{
  "experts_per_token": 1,
  "activation": "swiglu",
  "balance_bias": false,
  "n_head": 8,
  "init_std_up": 0.0319,
  "weight_decay": 0.24,
  "lr_head": 0.00617,
  "grad_clip": 1.0,
  "decay_fraction": 0.599,
  "z_loss": 0.0001,
  "train_tokens": 321400000,
  "steps": 5401
}
Below are experts of layer 3 (counted from 0) of a mixture-of-experts language model. Rows are named router (the router's row for the expert) and show model dimensions 192-255. Each number is 128 + 32 x the weight over its row's rms, rounded and kept within 0 to 255. Numbers have three digits each.
After each expert's rows: a language model's description of what the expert responds to. This comes from a sample of Wikipedia text that the model never trained on.

# expert 63
router:140131127129162115173131086156084139164153186152175163111141090089169058120099104060085122126155144180169119132092122125091133122051061129111110083116097169113121102160106081201129129157122153
It responds to: Table and list cells. Entries in semicolon- or bar-separated tables and stat lists, such as 13 in election or career rows, names and percentages.

# expert 0
router:152137166112122131166134116178163091088084113152146152151150074064190099116141118083133135119160080152142104146128128133054124114083082134160082093131055149099123145145088119170151098151114136
It responds to: Name endings in lists. Final pieces of species, personal and title names in dash-led lists, before an author citation or parenthesis, such as cedesti-ella, bab-ai, Kellogg).

# expert 2
router:154129173123187112205133065132125108160205179138150152119200120050190092101107124053143121102200130151165101112155145126112132122096048163111104107138092127090116113188069092186144120136169172
It responds to: Cars, motorsport, table cells. Word pieces in automobile and motor-racing text such as car, carburettor, GT, Toy(ota), plus separators and digits in tables and coordinates.

# expert 35
router:134114119135193147188137097177100139170121191148159168139146113043201059129093107060091105111173133178180100111118122142067117079090055141096125088155109186109108108163118092218168145157124154
It responds to: Table pipes and foreign pieces. Table pipe separators, mid-coordinate digits, and odd non-English pieces like ç, ş, oy in European-name lists and tables.

# expert 59
router:148128125131204137162113070167095111151162189159162173117139093078184079127111081086100115113161140170177117141119134147093117126092067135105102089135087152104123120150102090221141133156126166
It responds to: Table numbers and scripts. Hyphens, digits in money or coordinate figures, country codes like USA and CHN, and CJK byte pieces in tables.

# expert 26
router:142075085178160084156203102179137150129159148113103135203111128160149081115110124079094144076042164145163105143151085081202103189088124107105094095166156143148088111150077133126132149163133106
It responds to: Determiner after has/had. Determiners and numbers right after has, had, with or have, e.g. has the following, has a total area, plus election-table headers.

# expert 58
router:129081060141174151168093139115156114094161118106160093138147094142091132077138115123121113128140064151152204143161113124154135132145148112096122074140059155117102063141079137083074139134132146
It responds to: Table cells, column headers. Words and numbers in table cells and header rows, such as first place, Result, Rank, Score, Home team, plus sentence-start the.

# expert 49
router:156129130129182128194131070144091113158176180157179172109150128097181050132112120049123131089157130172189120128117131126102124101071062144123113079126100170102097130157103074228122120164121161
It responds to: Numbers and foreign text. Digits in lists, scores and prices, like 2nd Battalion or £1,450,000, plus pieces of Chinese, Arabic, Irish and Spanish names.

# expert 27
router:146136147115195132186147078165097127159162167152165174127151107067192070126103114088136097107154139182178116142104114145075131120050065137103117095151098164099103120160095096197139118164103157
It responds to: Numbers in unit conversions. Digits inside parenthetical unit conversions and ranges, such as 12 in 56.12/km² or (129–299 lb), plus year-range hyphens and word-ending pieces.

# expert 8
router:144078191146095152095126178102137146084114169141161126110101143092110170067072110193110120104119162156056081142098116112126097162132095083098153100119080095196142079110130156061146133166173162
It responds to: Scientific word stems. Opening stems of Latinate words in science and medical text, before suffixes such as -ing or -ation: conserv(ed), rec(eptor), affec(ted), prote(in).

# expert 60
router:147135135128157126182147069158091120168156189155182175109136124093185096117109123071101136108151144179179112146101118134094118117063059138118112085161090164109114123183102092204137119162121169
It responds to: Word-final fragments, headings. Last pieces of names and words before a line break, plus ==== heading marks, such as Gall-ag-her, Silmarilli-on, Wer-ke.

# expert 46
router:128099094127127171086132146146138118095116113160152114127125117171119086126131155138184107080098084090084062070118187162147170131157166145151129122162091141153120132131197201087086112129164102
It responds to: Infobox field labels. Field names at line start in bulleted infoboxes, such as Phylum, Kingdom, Subfamily, Directed by, Died, Area, Compression ratio.

# expert 5
router:147130124102196130191140076177105131148147161161179163115171119103195065125107126063126103117156130182189113120109131133089127119048040146120117072148096159103112109156116090199127133159115165
It responds to: Mixed tokens in lists. Mixed word pieces, second digits of years in ranges, and table separators in political officeholder lists and tables, such as 187'8', Palest, of.

# expert 9
router:155130131094133126143136098168105079171160156175169169115141095075175079125117108048107123078142126162181106145119121149094146117115068153121104110124093166085122135132077102227137124164110145
It responds to: Place names, score digits. Country, state and city names after New or South (York, Illinois, Korea), plus tennis set-score digits and table-cell bars.

# expert 25
router:144125135107161136182119069163100132148160173167176154110173121084200106136115122084074122096160133145171103153104132128084119106061075153099098086140094151108105101177105101191123139146143161
It responds to: Scattered word endings. Mixed cases: vote-share decimals like 65.06 in tables, word-final pieces such as wra-th and my-th, and of after nouns.

# expert 3
router:151131116144194123153112105152099118144162164151176180106154087100184053120100109055079119119144125163192124146105115142092123108061060152107099079112092158097123109156092073191119132162129165
It responds to: Apostrophes, periods, odd scripts. Apostrophes and sentence-ending periods, table cell numbers like 0 and 7.0, and pieces of non-Latin or accented scripts such as Hebrew and Japanese.

# expert 61
router:100151142099164127202069048141130130144191121144182165079158102122174084114148105054131147175196144175176130128108150138083093128111075133100074071133109121125105105185092132202158125137129169
It responds to: Follow and mixed pieces. The verb follow in series plot descriptions (the series follows), plus Japanese byte pieces and name fragments in sports and TV tables.

# expert 48
router:141132137126183107188128044170098136162160164182158172097162106086173096115117113062095118104155148149184120121114135125081113104086075155110101081127092164112098125157104079242135142169103173
It responds to: Name pieces, election tables. Pipes and numbers in vote and filmography tables, plus inner fragments of proper names, such as Virg-in, Ch-oc-taw, Amaz-on, DioGu-ardi.

# expert 21
router:196150121166174142153113058155155099153181082197150112116179085076131123108149129057099095096156111113162113113129147137066126127076115142092080117115142138121143097172113172192148138132139137
It responds to: Bulleted infobox field labels. Field labels starting bullet lines in infoboxes, such as Location within, Place of birth and Coordinates, plus the dashes and prepositions around them.

# expert 24
router:162090159126188105176155115181117157108117163140109143103140132106133093158082148127061100106133183151127141148152061143089140091108068174125109064166139088114106097100100128155099148185076181
It responds to: Census and table numerals. Decimal points, periods and minus signs in census statistics and number tables, such as 92.5 males., 1.3 people, −12.6.

# expert 56
router:087191148085198125178119131132075142125178176113164158077152119077126113139123084114116122141150138132125123126104097113111134121079098116152174117206133107147127149167139115159162175113118199
It responds to: Years and numbers in ranges. Year stems and numbers after between, from, in or to, e.g. between 95 and 100, from 1974 to 1982, plus dates and commas.

# expert 52
router:137168135131154163132178141112072147116151132125148127155122078103100121133114090178117124076071068113132169146092163162113102118135139072114132137176161070200162141112064144119144134165116146
It responds to: Place and timezone names. Geographic and administrative names in place infoboxes and biographies, such as UTC after Time zone, County Antrim, Saint, -burg, Republic.

# expert 47
router:152134111134197125192133096151103136133169177161171160131156124072198069121115114056097129104150131171184118143117132118097107115095077119115116096140106175106113115158113086217117119158113172
It responds to: Year digits and accents. Final digits of years in date ranges like 1975–197'7', leading letters of names in lists, and accented-letter byte pieces.

# expert 53
router:139139133109184145180144104159099122149173180162154191117143116078193063115104115084115103102149159171175121119104116133104140133076067148105105098142092151085114121174095091214141120158119153
It responds to: Coordinates and headings. Digits deep inside decimal coordinates or chemical formulas, closing == of section headings, and mid-word pieces like ar, at.

# expert 7
router:139139135092180124172112081161078112151159163173163175097163118106193095124106106073106107122153149164181118146120134137077120118082068136105103095143075140105107132164110076219129116175120159
It responds to: Table numbers and digits. Digits and number pieces in election and data tables, especially decimals and percentages like 0.03% and years like 1943, plus non-Latin byte pieces.

# expert 50
router:109159085110183145092149072130117109136160077137074142140183128109108074156129136165089165092153080083117085093082190148109098169110135092168131120107153140129154109138181122126088125138078090
It responds to: According to and parentheses. Sentence-initial According to after a paragraph break, and opening parentheses before goal counts or ages in career and biography infobox lists.

# expert 44
router:147132135110209110180151060163117103154160175162170188109148106088208083107117098045130093104170137162176125134113131145099121136098047150109094095151097172109121133153105072215134139166120166
It responds to: Proper names and table cells. Pipes ending name cells in TV, awards and medal tables, plus name starts and acronym letters such as Luc(inda), UA(L), JPE(G).

# expert 11
router:157088186098100103130153116132136121111146143157141088104131150150139134097079148118114115074152194158120176187169130085085164150197133117125083128074173130055061104141114132097091106064095127
It responds to: US sports schedule names. Name pieces and results in US college sports schedule tables, such as Aub'urn', Ford'ham', W/L, and player surnames.

# expert 10
router:067122077126117153144124143102158111131106143092193122124146093164134130158178129088205113149180082159111071122113112164079167119147103158140224141083134156075108147193160124125146092131085131
It responds to: Table and infobox headers. Table pipes, separator rows and line-start header words in discography and taxobox sections, such as Scientific classification, No., Original, Title.

# expert 37
router:183147125096112149140122110148064171128143144133116169119189140143194095164116113085126135068149171118148116174114130139077123079128101138133135177101154112121108166132098095107131123151124145
It responds to: Sentence-final periods. Sentence-ending periods, often with a closing quote or bracket, such as )., ". and .", especially in plot summaries ending with him or her.

# expert 54
router:127138140103163121192104087173094144154161166161160164089152156072195046117095079060114095137146142175170117133113136145105115114080044145074098079145099148097126118183092112205133138157116165
It responds to: Route numbers and geography. Route designations, numbers and place-name pieces in geographic articles about stations and coasts, such as US 611, N11, Gulf Coast.

# expert 31
router:190166135150211125142162110147114111129160148165104157136072085107142111142094107102112140089104118176128149159099149138123120115111109075094083150116171170093137144143100058176142169110122142
It responds to: Word after in. The word right after in or a year, especially fixed phrases like in front of, in support of, in addition, in limited releases.

# expert 34
router:126131130135152143145125081101121151117116100110110145107134158073124155073170142144107148192099061099146202166111136134065131134114127135078178161116146184091113176090135071103100192074104154
It responds to: Sports results prepositions. Prepositions, punctuation and venue or team words in football and sports records, such as loan from, to, against, Stadium, Arena, goal-minute marks.

# expert 13
router:136134099104084172141090087111151116123080144171073053119148136133151143090132148109094133175120176148167171127160086071079129097098131148174087152079094100073106094126126127148143111071096185
It responds to: Indefinite articles and one. The articles a and an and the word one after prepositions or as, opening a noun phrase, e.g. as one of, following a failed.

# expert 12
router:155137150119164128165154061167104127160158188171168176117154102063172076116105120058083115098150138166188121127121115118082123116062080144115113085153092170093113129186112086206125123158132161
It responds to: Mid-word fragments, CJK. Pieces inside foreign or Japanese/Chinese words and names, such as Gu-ad-alcanal and 警犬, plus commas after However and on, and, to in war history.

# expert 42
router:130158115114129135142105078120129138128123183153175186119179151085148104155145101108151109144153145153170109114162132129085137092115118108138090110163107142063102160125101087199149121122099146
It responds to: Album credits and liner notes. Track numbers, instrument names and title words in album personnel lists and music reviews, such as tracks: 1–4, clarinet, the LP.

# expert 28
router:163150141133140104203082109163156150144161133137154162113176101100194093109117119085142143138157149180179136145097132113093141109036041126094137098110088149087111137175115078233141113167101158
It responds to: Miscellaneous word pieces. Mixed pieces, above all rem in remake, remix, remembers, plus UTF-8 byte pieces of Japanese or accented text, digits and suffixes.

# expert 33
router:108087108117068131058156141096199159139161115131084150117165201182152099128115118193117107103125167143121077107175133079143100087125138127135156163132111140139131095123182149110138092097159109
It responds to: Nouns after possessives. Nouns and adjectives right after his, her, its or their, such as help, resulting, former, father, new, result.

# expert 45
router:153136121115180115167122080156086141142163181161172184116160106087195056121108100069102127097136126178185107108128125119074111124093063144105103085127097178107111119167102087212127119167106164
It responds to: Mixed fragments, no pattern. Scattered word pieces, apostrophes, Hebrew letters, pronunciation symbols and conjunctions like and or of, with no clear shared context.

# expert 43
router:119156180083113154102080111125119127129135087105115141114156184104128100132057146147117114185177204157135135187149105173098169125095118125108064099091123106172107116119132120158135167118112181
It responds to: Quantifiers and determiners. Quantifying adjectives and determiners before a noun, such as other, every, each, several, various, many, often after at or on.

# expert 29
router:123098129164125151131086131135112140111121133155130129138168105132069202193120115177094151137142134148117123147199108116245205141122094097114145184141110127149089116135081065108178136165114076
It responds to: South Asian names. Word pieces of South Asian personal and party names, often in Indian film song credits or election tables, such as Sh, Raj, Bh.

# expert 19
router:124094115162199141097137168119180142137113136206173136099136153110118062102104136133126070089081160112162122091104096148139145159153164127120118078175113106141135104168127154109184105187109176
It responds to: Table row label pieces. Word pieces that finish row labels at the start of table rows, e.g. Aver-age precipitation days, 3-rd place, GK, Win, Loss.

# expert 51
router:189090098117183131184155075196130096174190129119195168109136129131143097089152120058086120146146123112175141188147139120079089087087126123150108113128164103117140109181133106229136142153087139
It responds to: Sports team "represented". The verb represented or presents in college team season openers, such as "football team represented the University", plus score-table bars and dashes.

# expert 6
router:129193094090163137145135111152086094138156139095162078166114087123137135083162118127160177128112134169116072137141142193101104148117107106155163069143101119149169081111132143160102103099103148
It responds to: Biography opening article. The word a after is or was in biography lead sentences, such as "was a British equestrian", plus birth dates and years in citations.

# expert 30
router:161127140111159124175120098154096150142140175163164190111161113067188052126101091068123103126159129176186114126121123122095126140097087131103112085124096184103112120151102094197121128166139164
It responds to: Table and list separators. Pipes, dashes, colons and inner name letters in results tables and unit lists, such as | in prize-money tables, Fabric-i-us, 13:01.51.

# expert 17
router:116138115109128078106180172101112106178161089089134096140081118133152105150147136127142137144147144128150154116143123139102110127180131131125193073121079110155164130102137150107147072087104118
It responds to: Article openings and headings. Tokens just after a title heading or at the lead sentence, such as He, She, It, also known as, born.

# expert 20
router:146124127133155129163123097182084143141158178167189188119143111080196065144110101047110095085152147190202123142143101141086112131075048129086099062158113178108106116173096084196149120158124166
It responds to: Coordinates, table pipes, misc. Final digits of decimal coordinates before °N/°S, closing pipes of table rows, and scattered name pieces and pronouns like his.

# expert 36
router:115138104123115082062094124143161075157046142074072091173114132177123131096124104177156165112079123072089072116148094182128125135106138115116143154102160151117177210085168129092053075046111131
It responds to: Career nouns after verbs. Nouns completing verb phrases in sports and career biographies, such as took charge, took part, ended up, served as minister.

# expert 4
router:158182124150140137116136118148122143106117099131083140162132109152131129184119110164129164159134125075088200157169072119179169094107167155105076131152183166069083174111181073073119156162121116
It responds to: Verbs and word endings. Verb stems and suffix pieces in running prose, mostly after to or would, such as view, deal, track, prevent, -tions, -ize.

# expert 23
router:097122109136133151137128158132133142126135148107170176090151099113142148045102139130120094104049186153141149113100087094126174157166176089092132116135183148112147086098110181073103127122088162
It responds to: Infobox words and demographics. Capitalized institutional adjectives like National, International, Central, and Summer in time-zone infoboxes, plus words in census demographic sentences.

# expert 32
router:153161104128135070119191106133128133115134186125136117112146106184124133145191117129104135135170041093142202099091192168091139107178130075103131178162170108147185136080079063149087096140142144
It responds to: Football game and squad tables. Separators in football squad and career tables (pipes, slashes, dashes), plus sports nouns such as game, match, teams, UEFA, Championship.

# expert 62
router:164144100154110166124087142189168112116174108191180091084188121100188098137168136089167122095122101169127167118061200192151185125140144145108101077132087137112143102137108110188137083109104115
It responds to: Infobox field labels. Field labels starting infobox list lines, especially Country: after a dash, also People, Position, Turnout, and words like after or in.

# expert 55
router:168101157129179102140141139127111144107125196147162113151156097113096070110140161123149181118110096080147117140180096191136146072075132146136167110108121111112122168083088091137181119073126114
It responds to: Paragraph breaks. Double line breaks ending a paragraph or following a section heading like === Film ===, before the next paragraph, list or table.

# expert 40
router:176166087151180169177142125147084055113152098123129131078113099174198111122166122072158143160124084097138127139096160149066131150066143165120094114154133131103131150175125108135161115170141079
It responds to: Naming and as words. Naming words and as after verbs, such as called conferences, named interim coach, known as, counted as, titled.

# expert 38
router:152127159142195129191134076158080116169162179151161182098157109087180080117110082047115105116156149187183135129121140137087119122086065130119102114135089153105105127165098077213122137156125167
It responds to: Final year digits. Last digits of years and decimals after 201, 193 or 37., e.g. 2019, 1939, 2005-2009, plus cells in medal and vote tables.

# expert 22
router:153132127118198111179118090153105116154163173180167174120163102078175072119110099066104128096165129161190112123103118125080137118088089149101114107119096174109116118166100078207134122172110153
It responds to: Vote counts, foreign subwords. Digit pieces inside numbers in election result tables and stats rows, plus fragments of transliterated foreign names, such as 1,149, Alappuzha, Dianté.

# expert 16
router:147132114085158135178139083159095131129177177161173156112140104088190076122091084055092122107151127187173117134108119119101116126062048142111114082159091155105117110181110087228111123158133168
It responds to: Digits, commas in lists. Mixed pieces in tables and name lists, such as numbers inside model or unit names, commas, and, slashes, and name pieces like Leon, Austria.

# expert 41
router:082099142118094127118104149144154111130122068087065107151109144151059127170109130122085167160117159060157131154136074108151152131182163176142128134147130126166066137130122116104174151185125096
It responds to: Adverbs and quotes. Adverbs and connectives within clauses, such as not yet, still, then, while, often, plus opening quotation marks.

# expert 1
router:146135132108191124192114051158098127152155155159151170107145112087192103115111127068105122118141135160179117131107143121092108117082096140102104080130101179118112134159106104179113125168118163
It responds to: Rare name word pieces. Word pieces inside scientific and foreign names in taxonomy lists and rosters, such as Palaeom-ic-roides, benth-ic-ola, Dnipro-pet-rovsk.

# expert 15
router:095142160146079158093159166066078198134107084110096102117115161154158202129172138112124085169143182111060101070102152099149102163210120159177089157119120139130099089165156122016136166142178180
It responds to: Head nouns after the. Common nouns right after the, this or same, such as time in "By the time", team, government, season, form.

# expert 14
router:095161085170082151121086129128106121161087175175137129093104164079082132103155108184077165126125032111109222114109135134127147136160151107106138185170180105188181127123100123104134139087106078
It responds to: Sports table names. Starts of club and place names and +/− signs inside football league and squad tables, e.g. Sand(efjord), Ur(ædd), Mar(ibor), 1+2.

# expert 18
router:144163158176115141103114147139104115183136066117138151130082138170146151180155096182188178139123137125095121140143099144154131108169175142118119175069126108144104126135131149101120124138114131
It responds to: Passive past participles. Past participles and past verbs after was, were or is, such as made, released, directed, awarded, mostly followed by by, in or to.

# expert 57
router:169167134105122095179129076096131136129128149112099182144105130135204126087054115094137072143162060157136207172119089058122118157107122147143111140101149131140150168116086128177134179120106154
It responds to: Sports names, per capita. Word-initial pieces of team or place names in sports reports (Ox, Char, Gian) and income in "The per capita income".

# expert 39
router:102138100113078147124176122144090096121154148084152156134118084117119120086143066105092098117170091102164119104160185157087145146111104110167137137098168088124127112081088107163081136079150164
It responds to: Sports medal contexts. The word "the" after prepositions, plus the s of Men's or Women's in medal records and sports tables.